config = dict(
    n_layer=12,
    d_model=256,
    activation='swiglu',
    balance_loss=0.0038,
    lr_router=0.00252,
    tie_embeddings=False,
    init='uniform',
    init_std_o=0.0,
    optimizer='muon_variant',
    beta1=0.95,
    lr_head=0.0229,
    seq_len=512,
)
Below are experts of layer 4 (counted from 0) of a mixture-of-experts language model. Rows are named down (a neuron's output weights, with its number) and show model dimensions 0-255. Each number is 128 + 32 x the weight over its row's rms, rounded and kept within 0 to 255.
Before each expert's rows: "comes before" lists some tokens at least twice as common just after its tokens as in all text. This comes from a sample of Wikipedia text that the model never trained on. Tokens count by the router's weight.

# expert 53
comes before: "\n", " ", "|", " -", " 1", " 0"
down1 [125 165 107 151 155 150 158 116 176 146  86 128 113 121 157 115 160 177 123  90 101 134 178 169 128  91 149  95 126 133 147  87 160  50 146 118 141 146 122 125 160 134 124 125 169 139 144  68 154 143 127 185 132 119 123 164  91 152 154 118 159 127 115 102 119 130  99  63 141 161 141  76 143 104 119 174 140 140 141 116 141 114  84 181 151 106 118 131  95 148 122  66  98 125 158 135 145 105 128  97 114  75 145  93  85 160 135 159 196  64 127 116 116  72 155  88 138 140 109  91 150 119 176 112 188  97 131 101 140 165  78 183 141 144 123 170 157  97 108 116 120  77 133 106 162 101 210 112  60 132 117 118 148 146 120 194  72 119  75  98  94 118 104 131 152  76 172 132 134 137 157 123 129  76 119 144 160 113 137 129  37 151 151 179  99 120  95 171  97 109 147 130 129  77 225 146 180 126  92 116 123 145 163 186 136 108 115 149 149 142 181 154 147 206 144 197 107  99 126 176 161  91  86  62 158 132 170 171 163  92 170  82 145  96 112 125 127 120  56 134 166 196 164 107 171 112 132 129  89 115 112 123 126 125 151 119]

# expert 15
comes before: "\n", " The", " He", " In", " It", " She"
down1 [143 126  66 129 139 122 180 125 158 175 174 142 141  57 101 112 143  98 120 178 118 128 173 122 122 106  87  98  79  76 103 153 135 134 120 103 109  90 138 133 157  75 142 111  82  99 103 101  91 172 110 112 140 151  98  96 152 127 153 154 138 182  87 122 161 132 139 169 131 134 182 187 112 188  98 162  91  68 133 104  92 106  83 110 181 201 103 133 118 127 110 114 111 114 149 144  74  76 151 112 127 175 127 139 122 166 107 149 111 161 118 165  61 113 199 175 133 192 171 137 149  90 106 108 132 159 126 128 188 113 129  87 137 111 161 102 134 153 143 165 141  96 139 170 117  89  95 135 115 151 151 160 168 136 124 128 164 113 105 139 145 138  57 148 120 134  91 116 137 111 159 113 182 166 224  97 183 142  81 145 131 132  89 124  73 122  68  79  84 163 138 115  97 119 105  93  92 149 129 133 179 108  96  93  68 136 147 155 118  85  58 202 138 144 168 234 107 130 153 125 148 154 129 108 101 138  89 135 165 111  96  92 192  92  58 143 149 108 148 145 174 103 136 126 146 138 137 141 138  89 112 108 133 141 125 146]

# expert 68
comes before: "\n", " ", " 1", " —", " 2", " 3"
down0 [156 139 182  69  65 122  67 101 114 127 132 131 133 128 167 161 135 109  85 205 117 170 135  93  95  81 102  18 103 135 112  93 147 162 126 144 129 125 148  59 137  83  77 148  93 145 129 159 105 154 133 185 162 152 179  90 117 148 179 138 189 108 163 165 135 152 148 151 171 147 124 125 121 172  92 190  97 141 113 122 170  55 136  91 121 164 149 140  81 146 142  91 138 126 129 173 149 104  77 141 162 145 131 132 181 123  60  98 186 124 157 148 141  77 116 138 158 116 116 149 152  99  58 171 107  91 127 127 144 109 124 179 111 102  87 139 122 193 139 148 123  51 136 159 169  54 172 101 135 102 148 126 161  91 126 118 132  80 101  81 153 126  70 120 103  95 109 144  89 118 169 105 129 176 117 108 130 141 150 130 117  91 113 101  80 161 157 144 126  45  98 121 155 120 111 121 104 181 119  99 119  84 139  98  98  85  99 126  99 144 109 164 153 163 145 224 118 147 158  95 102 107 140 129 122 133 113 126 178 119  92  88 125  82 114 128  73 167 121 136  83 160 108 130 154 153 107 128 118 173 119 129 125 108 117  86]

# expert 74
comes before: " the", " a", " his", " an", " its", " their"
down0 [112 154 132 120  56 135 104 137 120 172 152 135 148  87  98 127 134 167 147  87 139 103 112 134 158 143 108 117 127  93 146 128 206  84  92 141 118 120  79 100 129 131 100 164 196 124  83 157 140 171 131 165 156 147 109 139 145 145 139  93 154  64 151  94  74 160 138  65 120  96  59 187 101 111 127 169 112 109 174 134 135 131 126  77 136 124  90 102 178 149 147 137 154 108 112  98  92 174 125 177 160 152  73 182  79 158 150 131 182 110 155 154 127 139 138  98 128  95 124 125 154 129 118 129 121 147  93  58 130  60  86 152 154 143 157 135 181 123 141  90  94 129 142 121 197 134 141 116 174 148 103  88 123 143 160 183 154 114  59 137  82 152 149  67  77 158  86  79 107 141 103 141 122 129 202 168 115 152 120 125 132 119 168 144 115  82 181  99  87 145 144  85  93 132 110 139 166 120 180 118 120  58  79 115  81 159 135 166 162 142 210 162 113 132 105 161  96 114 180 166  81 163 171 118 212  97 159  83 101 124 103 127 174 118 124 152 149 112 104 128 139  84  78 136 130  97 112 157 135  98 176  99 111  93 173 148]

# expert 97
comes before: ",", " of", " and", " in", " (", ":"
down0 [118  96  91  72 147 144 154 174  86  84 131 127  75 132 134 142  91 131 167 166 142 113  96  79 123 170 158 139  91  68 114 179 128 153 140  75 125 139 165 102 193 109 125 114  84 135 124 182 123 180 134  57 153  96 166 105 127 168 171 175 135 169  97 161 116  81  92  96 105 104 104 108 124 156 128 145 162 126 186 115 123 119 180  95 103 151 171 183 118 164 163 138  97 129 110 143  90 161  96  94 206 153 152 160 138 120 160 153  85 118 101 128 134 117 154  88 144 173 145 193  92  74 145 158 152 126 142 153 139  84 125 151 137 154 121  93  90 154 175 131 133 117  91 107 170 137 164 113 122 136 135 146 104 127 147 133  89 141 132 113 146 119 139 184 124 179 147 145 107 143 110 229  83  74 125  96 124 111 192  47 107  83 153 106  82 152  82 200 127  86 131  96 149 135 141 161 123 120 132 150 158 102 128 199 113 109  94 138 184 119 140 152 110 169 120 144  94 125 146 169 149 102 114 187  71 178 132 131 152 147 152 110 182 139  75 104 141 133 124  80 110 151 226 129  95 144 131 143 139  72  64 155 118 130 115 110]

# expert 116
comes before: " the", " a", " his", " be", " their", " its"
down0 [103 133 168  95 133 139  86 122 133 149 141 146  99 166 150 130 165 137 167 173 125 198 167 129 158 123 128 119 169 156 103 119 179  91 150 122  85 130 144 111 154 103  97 158  88 106 113 136 132 167 127 180 117 111  91 116 145  91 117 136 158  97 188  91 179 151 107 106  83  53 159 112 165 130  88 162 104 154 127 110 111 172 197  95  62 100 111 146 104 161 138 144 202 131 114 123 152 135 163 146 152 133 180 168 162 157 141 101 127 151 142 156 126 102 144 197  96 147 107 162 157 126 110 151 128 138 147 180  90  78 144  68  64 159  85 132 131 140 106 147 145 123 110 130  77 157 118 134 188  91 122 138  96 139 160 147  66  86 125 125 145 101 173 152 171 212 153  80 151 126  85 115 146 148 156 128  96  86  42 133 162 126 121 194 147  52 168  87 188 103 105  92 149 134 169 111 142 167 159  89 130 140  84 111 127 121 146 112  85 157 127  90 195 151 122  71 146 132  93 150 187 133 130 106 171 119 164 109 128 135  51  98 164 148 125 141 141 187 147 100 127  88  77 145 148 188 148 172  77 139 147 145 141 168 127 122]

# expert 72
comes before: " |", ".", "–", ",", ";", "th"
down0 [145 143 141 149 111 163  84 127 102 165 136 156 187 109  81 126 102 101 153  77 161 147 160 136  91 165 112 115 131 110 104 140 133 126 124 182  82 121 105 136 116 148 157 173 151 140 113 106 126 129  81 124 110 160  62 139 144 206 119 144 166  83 117 122 122 144 114 183  87  95 114 125 151 103  46 159 151 156  86 111 112  85  78  94 136 140 119 150 141 169 166 103 139 164 133 147  77 144 171 105 113 123 183  90 123 151 115  97 133 166 120  90  94  89 153 102 178 122  48 175 121 121  48  46 131 167 165 140 128 113 123 137 169  93  59 145 120 117  94 180 123 162 134 157  98  99 130 140 134 120  91 155  82  91 114 106 136 165 138 105  96 159 108 139 145  49 129 104 147  84 117 103 146 117 122 181 150 125  88  88 148 122  99  83  55 107 123 146 102 119 116 153 106 235  84 164 167 151 114 145 116  96 113  93 108 122 141 127 135 133 104 118 105 144 128 246 163 138 174 126 104  79 131 165 137 105  66  79 123 152 162  85 174  94 160 160 135 124 150 160 124 109  75 165 113 156 150 141  72  78 173 115 122 108 136 117]

# expert 10
comes before: ",", ".", "–", "th", ":", " years"
down1 [ 71 114 149 139 103  87 127 166 159  96 167  96 123 119 213 143 198 119 105 154  99  81 156 155 125 141 118 125 121  59 136 148 133 112 110  87  82 118 162  70 113  78 153 209 148  89 164 138 124 102 139 134 125  87 182 152 132 128 119 125 158  54 171 122  94 111 187 145 166 121 142 134 130  60 171 109 133 129 168 124 132 108 121 162  96 154 167 112  83 144 144 111 170  48 172 121 139  97 123  78 108 130 135 103 149 160 134  92 124 109  97 128 137  53 125 132  75 134 184 151 155 116 142 119 102  90 107 146 121  90 165 188 151 109 114 195 143 147 113 143 107 114 167  86 198  90 134  77 113 124 210 120 139 154 175 102  79 136 206  89 219 124 155 172 137 149 119 158 124 108 117 152 115  92 105 131 164  94 114 152  89 151 162 145 117  88 120 136 152 109 141 100 123 164 154 110  96  65 119 131 137 189 108  89 102 143 151  66 122 100 160 162  94 116 163 130 105 144 101 121 104  91 104  70 129 115 128 154  90 136 101 150  92 154  87 128 150 169 161 160 120 190  93 109 125 118 136 143 131 191 136 173  96 147  85 132]

# expert 99
comes before: " to", " in", " of", " by", " for", " on"
down1 [101 127 101 144 143  85 137  95 197 148 138 128 181 115  92 130 161  75 137  67  97 106 160 145  99 161  95  98 114 143  64 112 132 167 151 149  83 147 138 180 147 176 164 148  82 175 181 132 144 191  85 117 147 143 149 142  95 104 112 165  99  98 159 142 123 109 105 158 138 165  82 141 130 136 122 117 167  87  94 156 135 104  97 175  66 136 117 164 110  98 146  60 112 150 119  60 101 187 132  56  67 168 203 193 156 128 127 110 104 162 112 135  85  69 170 135 123 122 149 109 105  80 105 129 148 136 113  98 146 163 113  97 131 105 181  60 107  97 144 188 127 130  95 117 149 155 151 139  68 108 118 127 160 118 154 172 146  80  95 167  81 150 176 173 173 159 113 152  94 166 151 140 136 134 108 119 120 103 136 186  68 153 133 170  90 134 156 141  82 114 102 115 145 164 119 118  79 208 154 126  93 137 146  85 129  56 111  86 106 119 156 134 143 125 126 183 120 138 164 143 105 153 127  93 182  91 134 160  91 117 161 110 134  74 164  82 111 157 161 125  87 137 105 165  93 122 140 154 159  81 164  82 112 133 153 140]

# expert 17
comes before: " of", ",", ".", " and", " in", " to"
down0 [112 137 123  68  86 139 164 151 119 189 115 153 146 178 148 126 126 129 117 137 138 116 130  68 193 136 171 158 104 171 106 122  97  89 128 156 154 129 133 153 119 142 161  98  86 125  99 103 145  99  92 150  90  62 127 112 102 120 138 145 146 139  36 170 125 117 143 175 104 149 140 169 125 123 141  74 174  94 183 104 163 127 151 103 107 139 126 133 166 139 172 114 172 137 173 157 149 120 156 189 158 161 120  97 146  63 100 232 157 120 146  78 142 144 155 150 158 103  87 152 103 142 105 175 188 173 134 146 112 145  67 104 119 167 158  87 176 103 113 168 165  84 160  72 165 111 120 122 194 152 119 158 123 100 103 111  42 136  88 101 197  99 145 112 137 147 159 142 164 152 152 171 101  87  72  68 115 100 146 157 140 103 110 109 103 154 117 133 106 126  98 169 151  82 116  99  81 128 115 102 122 164 132 140 169 213 129 184 181  99 126 207 103 157 134 167 156 154 117 165  88 157 122 128 116 173 159 114 134 142 133 108 169 122 187 113  81 138 100  74 155 121 137 171 109 131 112 117 177 100 133 115 105 136 119 154]

# expert 19
comes before: " of", ",", ".", " and", " in", " for"
down0 [196 111  93 115 148 116 151 172 142 197 100 163 110 121 108 139 171 137 112  77 112 150 119  60 166  77 135  83 144 117 141 177 120 138 137 114 148  48 108 110 114 143 164 103 130  95 167 150 111 183 146 193 125 113 131 161 134 134  52 110 145 126 207 123 117 185 146 170 133 143  43  64 104  85 114 131 152 133  85  95  82 123 121 105 118 175  90 104 125 119  83 188  89 130  68  78 117 156  82 167 149 160 180 119  95 148 120  71 149 167 155 153 122  98 138 151 119 140 138  88 185 173 100  92 122  79  98 167  99 152 142  88 136 108  74 164  52 110 161 120 161 125 140  84 109 151 147 123 156 141 103  96 115 111 153  86  97 100 174  94 103 158 164 115 143  86 125 153  80  81 133 131 122 150 100 181 147 119 155 128 135 152 121 127 106  92 157 160 109 169 176  98 160 124 194 152 121 146  72 134  94 103  98 139 118  80 148 102 104 143 151 143  79 127 113 131 175  98 178 104 123 113 150 109 191 108 140 181 100 170 180 109 127 137 153 141 122 113 102 127 118 188 113 145 129 201 143 162 105 153 121 124 160 145  75  94]

# expert 118
comes before: " |", ":", "==", ";", " ·", " =="
down0 [106 124 148 140 199  67 182  70 144 126 186 115 100  94 122 139 144 106 141 150 158 113 106 137 138 155 147 123 169  83 153 133 124 124 139 129 164 114 136 168 101 182 101 154  99 188 127 123 110 145 138 114 113  80 168 158 160 112 154 143 118 116 162 124 186  63 110  96  50 158 107  98 179 151 124 128  92 132  63 126 138 116 108 136 146 149 168 130 153  86 141 143  94  66 144 135  92 138 123  47 199 135 104  92 144 148 162 147 133 172 130 189 139 109  61 183 148 141 127 136 149  69 186  89 121 128 147 105 100 136 188 138 124 169 187 118 110  99 163  91 146 133 102 119 109 145  98 104 101 113 147 148 120 118 152 126 136 140 132 192  60 142 131 165 131 121 133 123  83 148  82 161 121 185 129 113 143 184  59 166 102 116  57  71 147 132  90  99 201  96 179  98  92 168 135 172 138 146 153 136 103 193 113 134 119 127 144  91 144  86  99 176 105  92 129 119 135 139 119 141 150 121  89 115 158  96 130  99 105 116 198 133 113 104  93 155 143 126 157 139 161 182 129 149 155 114 195  93 101  77 154 181 170 190 103 162]

# expert 71
comes before: " the", " a", " his", " an", " her", " their"
down0 [212 128 118 164 149 144 141 190 193  86 118 120 132  91 147 134 141 150 169  31 104 113 152 109 157 146 136 162 170 138 115 183  38 161 130 141 185  89 130 123 109 168  58  76 158 139 116  93 150 163 172 104 126  79 132 115 154 118 109 132 103 149 131 112 142 119  65 175 120 111 104 173 103 136 112 100 174 125 108  97 121 154 105 128 116 138 170 121  95 122 155 171 162  46 132 158  91 116 182 122 166 109 236  99 111  89 180 112 125 163  86 185 212  93 147 112  81 179 112 126 178 191 135 127 135 165 167 143 166 118 150 116 162 115 170 154 100 116 163 140  86 159 145 125 153 146 152 142 108 108 150  63 190 143 187 154  88 117 127  72 170 151 144 161 130 130 139  84 107 132  80 152 143 141 151 115 112 141 143 147 105 145  71 135 132 146  85 165 173 152  84 109 137 123 140  67 117 124 160 140 116 136 126 137 135  67 163 135 149 144 126 135 156  92 128 203  76 124 110 107 150 108 108 157 135 143 148 137 149 136 161 159 140  91 187 149 159  93 112  78 112 127 163 105 138 102 101 119 151 118 138  83 146 130 114 115]